Weights of a small mixture-of-experts language model, trained from scratch on English Wikipedia: 12 layers, a variant of SOAP for the experts.
Below are experts of layer 2 (counted from 0) of a mixture-of-experts language model. Rows are named router (the router's row for the expert) and show model dimensions 0-159. Each number is 500 + 25 x the weight over its row's rms, rounded and kept within 0 to 999. Numbers have three digits each.
Before each expert's rows: "gets" lists some tokens that make up at least twice as much of what it gets as of all text. This comes from a sample of Wikipedia text that the model never trained on. Tokens count by the router's weight.

# expert 76
gets: "s", ")", "es", " years", "ers", " time"
router:486530485491508529508524492486487487480532455523509550460460519493500514531479498498537525485494469536483490502457501463467511464472465510497516507494521486524467513518504567539547474481485492495474511498508490515493471506535499497527468482540541493490435496485481533550510523488519516484492503566472484473471483539535469494506512532520547467470517479517500506496476491486522508503499522528507522505520504479455514500491501554498536498534500464469514509543444459501500498462503498

# expert 68
gets: "  ", "a", "o", "i", "ti", "ra"
router:535477497494516505452472493519494470553507536550471497493490495482478487517495510520506568469469514496447493456526486482519436525498514517526534491487490501465470519481510501534515519482511531476541511507446513482558453520497500450512533498518477516477508488534490511538505502473494499483507518487452489500535519503535489484501512493501482523444514511512499467507536494453514471441521564504513494524477489478502510501467525476487492511506511529486479480478532528486541514480504508

# expert 72
gets: ")", "%", " family", " University", " people", " School"
router:491484520481523508516519495507505487449510460467532519501490497511524509495488459486479515475504518490496488497471538437490519502510443491526501495517517518523490486505544530524486492501475507534521531488484522517492443509488480563425504525497520499521501490487489506548511487509517542472539530535468489478525508507489499478440469486517532499491480458506482513519501522519497509493513476508469524473465468518492486489467490503423490533484522508493494504527448433508493516469548473

# expert 37
gets: "\n", "\n\n", " an", " \"", "=", " a"
router:516516492483466502531509515477509506513498525487460506487439542496528484516539478455513515543476546492550460512490513507514512489529523463508489519497461514517534511509477476509478507504560512522504508478513489449510517502504503472476485501497525468495507494512463487495474538484514505514487530477531515510490446548475553535491470501541514424493489500533520517545508473493481483501507532510536493510470496492518529471549502463512527474536463479497489506483562465483529505501487493

# expert 29
gets: " |", "|", ";", " prop", " win", " call"
router:508517499505492505518512504512462460500536481484505535511512528502506502539460468504522485464489479524513496494505506440491498485501462528483496472497543480489478477516488572510536504523482511487462500478493518536494490519483497522529472484508549544499495507491479518530495522508496507453518480514478501496500493501481442465500516481479505568485479524472504551492483521475542511481490475531514480524531505519462477503503466572472525461489498493470536503536426461499518465473475513

# expert 79
gets: " is", ":", " an", ",", " are", " by"
router:485525487513516493518496463520566507490503534436492476485481494514542490478538530518502471504539488496463514528507545515490527461515522500532514488483519474519496528484491498547495511472479501486504515483493506522525495518520478468453499507492480552491491539527480528515501446502504511513503505492498504502465509460494509523520512439523498472494496503489532495477463495496512502468524476493482477431484514523537519532538491459495524489453427492525504488493475532439517484550500518

# expert 3
gets: " the", " The", "The", "si", "ho", "no"
router:495507497513504496518504510523483471507482527499444527492481488492487489481499505521554464514495517452542556487477501429511515520495467465503546491512462463449510496500475475501495474525545486526509487494503523540530517517502521508497523524513489558503518491508509441498491508530473463450495504512505488518512516483537535471520486494508486493528476454531463524507498524518492450504441488533479531499539508493489490472502473518478528462504551494499493448526492512508542516491528474

# expert 35
gets: ")", "\"", "}", "]", " will", ";"
router:503528502504481498505484508526511484490557523504494492474500507536486496564515488481477483489522517535491508495509493428468538476515459475487518493484508470523459500488472492533500507546493518565484506475506523505496500505556480532541479512525508496478479479506497510527520448515504520462517521471521456444472505544475506478475458496525530515496507520528499492512538445505514523482492496539536540481502473505477552482487482517535537506490494481489491491467560460509509491479522511

# expert 40
gets: ",", " and", " or", " but", " &", " which"
router:500498478508468498518472505510495477498506439476514548493492519505522533495476485443507466480489474513497509494485487490502489491495454535480527481505539492497502512488480538524533492506475522498486503466505510516491500498507472521526464477494540506514493528476492530496474522479510495468516487467430527540454489500513446467473521466502522595474519486479474496512489486482496522489480491548486475518493502521481497513495501591460503458533498497489542490517488477497548476464517515

# expert 31
gets: " 1", " 2", " 3", " 4", " 18", " 5"
router:485537485499485491491517502524446454499503486497510522481492510504518495528490477477542539466485472505521508510493515444456476494515431550464507444489518465526484478505501554494516506503483501526469481491497509501506470485507471525523459519513524504527495496472481557524480543498491509468537488509487518490470492529498449491470519513527510541488503472462509515481489481488502515496508501525494486483504516545517475500497477605518493448512492523492490485514497458522523485502480542

# expert 126
gets: " of", " in", " at", " from", " on", " by"
router:513498528495486516503484468507545518478486535487514508499526487506487464454493482486479526491485519478519464476486511465542524512499541459518504483446514506549500531511479479462523531466491471541532494473505495496529546542517509472471462511452471507495516560438471517486504511470487513481485510466516473486525479478490534513475497522513531464542483466480487527471512460497513505470513485504539500479511503486480463471460515476504465489459483478539491506547509541494501514520518539

# expert 88
gets: "a", "e", "i", "o", "k", "u"
router:498492513493504533487511528506493488493544493521519519497460460497506530506464483524488499476509502550512500505490498407484480519512461511499524472535510503492489482518533512504504494490476515502505486490494476512517491494488489472505504528519479493497491524513519458555517497481505487447484481522492494490485514494482470474475523478529543594530500483469501513482484499496505488504435536539503457444503504509479505511489453560518514490551482509452538549552511489500533502492507521

# expert 106
gets: " to", " of", " for", " with", " by", " on"
router:472505484483483502540556490550459509479520470501499517455514526505534460479513493464499547519486512502474545477483515488507474492447527445551520498523475454510504491481519467483502480518516512490454505489503502506512541482487499506508470499479468523452527497502532456521472504498462503504515495489537507460519531498474474518472492499517489515458521473542504487470500525488497522427466484498518492513501525495550477525525473515529480512525490547489519516517531493498453502533510536

# expert 24
gets: "a", "e", "o", "i", "ra", "u"
router:499531545487481476485468500530494525530512514566455547492518512496487506480517501543492533513499544512498528497484537459524471493551499508479495442514519496439468474541524486522501513464492500485502511522470510511485484495487483489493565545512492478500501505526504480534483509490504522509532466544438504512511473515530492493468532503508520494489482493485468511472506482455516508496486531488516468481524539516526523494486495513498503497542489474426518475495505484514563518458498483

# expert 98
gets: "s", "ing", ")", "on", "er", "ion"
router:492493469487486535492502491498478474457509474517464556511503534510531525548454471485494501460494468512520494538498498451479511473502474506493532478512496488496501483482502564537520521514477499508506484476499501548529495522488477542497496465511532487483484505490468511525493503489522506463534501542498496516481483487493437472459501492531507575487485496468478518507473507497508491460499472523500513487526486506457472519493494590461522455504490479496556495504468472503511501457498484

# expert 39
gets: " a", "\n", "=", "\n\n", " W", "S"
router:512503509514513467477464528486497532541482502477485469528466484489461501511543505481475515546497516495471535484488464509515441501487522511534510539488472535557522564445516494464467517507460474504441490507496530489492451436484512512513518442514515491506503501522521484498504514498452476463482524495524539538497512459471491477511516522511496523477539507537535502477504536505483487525507485483496467480472512487520509478499514491503506524470526498518506508511477460536482453501503500

# expert 21
gets: " in", " of", " at", " from", " In", "'"
router:524516489555530497495523518468482452481520521552464538467493480477472487514511513511506521517466493554518490474477497444504489492510496559498464500545449486490479494475515508544484501490498537486471512481465510529481453470507474498524532496502529486503472485500482500505461510496549489528535526455505476490497531503525501505449531473495511549543502493511503490499494509504481537524473509531514471489524529491450496466487488517518510490511501491484498476544476503540513524450533547

# expert 90
gets: "t", " In", "d", "z", "l", "h"
router:471459509459549503461446500459470515516469463540521517529496502483524500494510512536507527477494532480484474461503512494500453475493518447481495474502482507495515550473534490458526489533533535517485489536511482534469488480516495468518504505472516485495478532467503480478466521478503528491494510526501497535498498483439500482474515494485509506537509537501558462502497524483537491496505509492510541479506474498511542495524485483518551526503531563491476486507494498467515531559487527

# expert 22
gets: " (", " was", "\n\n", ".", ":", "–"
router:464457514528530473502492477486460486547524498526474534510453474471496445502495460488508450469470483525554482523527516493485497488488464509532486528481538461476510503464516499547523476479461475522514489531498450496511535523524484534534527485522502502513529499526516478495493499540515525493526475500513533566488449527500521533490506473514519531487505495540523530496524480505534506469528461503484482483491501486472481483483489502510514525486518515454472527478529529521494504460479477

# expert 48
gets: "s", "%", "ers", "er", "ment", " team"
router:506517475518460493534509470479495440466529485484500539520470510493506533525461482500536517512491463538537512517476518417475518520469462560477521465508501482510470486485516544517502498501475519479472476473498505472522490496487493533513497487527541511482503526492483530520485528499507534457523486525468529532481511534516465508448489488484528527496498482503486500497491521492489512484481508520492541496499513507477477512509456574469500495488492477469517496508429470516494493467463520

# expert 86
gets: "=", " =", " de", " Al", " can", " Gu"
router:502514542475479444491494490467511541414479525514548484529466492507505489449515515462504514529503512501443505473474507481516521468452455478527479465495490511477478467512518486459525515475505525533510508492511497460515504482484516510534461505506515511534495508516518516525514491521501513495509508491490487509460496493526529492543486489564457463533513507541507475507478464512542495516522519508555518519485505465484538489505508467502496492522495523472547494538488510478517507552507507

# expert 55
gets: "\"", " =", " (", "=", "born", ":"
router:520472511503534499480502494522505475501482503487514527501515511497496488489495495526482464509511457521471513503451529504486504459550501476520499523542414529490529524499496454513517505498498516509468529492509506490527506513498510526504445503502473461501479489482501498510536481509528508499510520475478509481493519519480525492502482515561497427499488501500527503469483527481525480503568528515493517465483528501537549533505518433494477508513476484512486445519465575486502497525548472

# expert 45
gets: " he", " He", "=", " has", " she", " have"
router:505500476528474485489509498527514500507528503511497486454489510513491497470486498557510534525535524502502557461499461530522489499484520505516462519472481548516469522486481518478513509478451498506502513506478544430534502482484526475514475522491481512512532501501502526507466515543480518511501514545465483520486533485538536512480468506500467509480435537496538441496486470502468501491486505527520487506475551481497506533496560464486482540515493522504520537454501472497468489476508461

# expert 2
gets: "i", "n", "o", "u", "k", "a"
router:524464516485479513487481518511448522517500495545590492507530511491485481463482494585489458524504480516509470492504518472499518518523491524513485500515479506482537488461501474514488495522474502506527475510463487519530485481526501496490494508473508507506482549544504449516479463498506497491518528558494468501511502519478506469459512485507512506521489490488447475462477479510507475464491525490537493526496438523466536467477496491491525542500499522472518531504546553491504493537508480

# expert 80
gets: " the", " The", "The", " National", "the", " World"
router:479535496489478525495482479493422483467491490468495550531484532512513533507495452495520480483512476511508511507506503448477472504520484535474493473514501513482495486514482543509482502525487474476527513517519509535530500536460464518502470499505532536527485510467529494490502529479500493487502471500536531542508496509542526450456540472515523508501480511495517530501509511516504533474505506511536477515524520534446496509478464568473522445524498533517537460501499479491561507475510519

# expert 28
gets: " the", "d", "er", "e", "ic", "al"
router:485457489534493499502527508571514498475470484497510498494528518458527491542522496522463432505509523473525481504475527455541485551492523506490510522513512480507478493514520472472469516520464553507497502545471519516507482495504521513508522496479448469459517475500527480494523484498518504498461476506555484516520463520461514537495460495517502490522525445442499491527491486517480490521470470509483531515502522487480513515520542522508489513530518482497560511465496534517503492510549481

# expert 65
gets: " and", " in", " to", " on", " for", " from"
router:485526481505508509476517503535495464512503442510505511471521536541520524531475518493498520486499492506492507500495484450501491494521460544483500496528489516522505479487519524486534486528485500497465498464528498517492504532500497540513486457489526513520527489508504549524465522493489491504495505467528504504470542475515430459461487470479527566497521484493486492508513481518508500502496519533489448502502477515448447517483482574494564469503515465489552553533491479483497515477475492

# expert 78
gets: " 1", " 2", " 3", " 4", " 18", " 6"
router:495526487523495494501522500514456455508505494489524516502501523515510501512497481477540523464479487522495520513489527422468485478517436550485513455472526468518480462505508565511534506495471490509493496490501512497491475515506474528534471505527538508529492494485497540507506539511504511451517494515487505505482499520495442467493523507528497582486499472468523501527474487488511499503499516528510469507500524544499486495497489604500509447512516516490513472515478475521503494471480522

# expert 13
gets: " (", "'", " \"", "/", "{", " U"
router:489522468551535512497509474488506473524512491483476532494514489499526507499471479494541444517505528506517450495501479542499528493556397525439476486486506507502500504506540507506496481501499526506500516499466508546472487516521514537527500482506511493498509470486508487502535524488499495487489451527516537508526501521508485478538515489553502511495527474517524505499487449512509537490495476506514474487527525522464492463491484562517480520496479498472476501471505504489491437498531569

# expert 53
gets: "–", "  ", "ti", "/", " part", " /"
router:502469471539460532485451517503516540442500523522463530504501481491459475488506478526515484467455459512484483467478511517501496470540518514482496478481471515503482465447496541449516492512516504479523487490484496428526536522518475523479497509518478532474540491511492492484516479504500480479533486511514501504501468485527505508549489496462506518470532473499546532511478545509493508531494533551525499532493512505451522434516518491481460485497518497489501497491514475538524503491542502

# expert 66
gets: " 0", ".", " 1", " 2", " 3", "–"
router:513519508474506473506500459529475452520501461502525537524490525513507475535498508512548511456507467498510493487493514474454490480497457534453515478481538463483472456498479553488488479507464490494495457510518521485506479499519479514511468494491530483486471496455493548476507533484484516459524503497496527505451496511464441510531496509475524564440485490488507499516464485485540490478481512539526487482525511521526468475511487560469482467516507536532486494510493477487506471502501513

# expert 14
gets: " |", "|", ";", "\n ", " some", " hit"
router:501525495478493498515520487518472459484533493476498528511542524529513501538462463504514482472478493526510500499504504438504495502505481527490507459494526479489485473511503570506526530522470525499467505480503511540511468505480498503521466484520540538494488500496477526525479528492507513444529472515468512494503480495491444482477515499482489548474474519484491539505488514473531503488511495540507478538528492531461479508494460578478520453467482489484540498536434472502529466470484507

# expert 50
gets: " (", " \"", " as", "/", "-", " de"
router:530555469515477465536512488499510511536495467472527540497505543458507440457505521516499470488498517482509504492512510537481505493518480528458480559477506502496488497500482492501485504484533545507507545511483461536531545474536532458490522485517521516468497481508505527545516496448510518479491468487482486474482495510479458504500498495515539507494430495560502494528461519507517531486489483510500454477522514477521494544489533488531490526444485496531496494495531505489517460493514505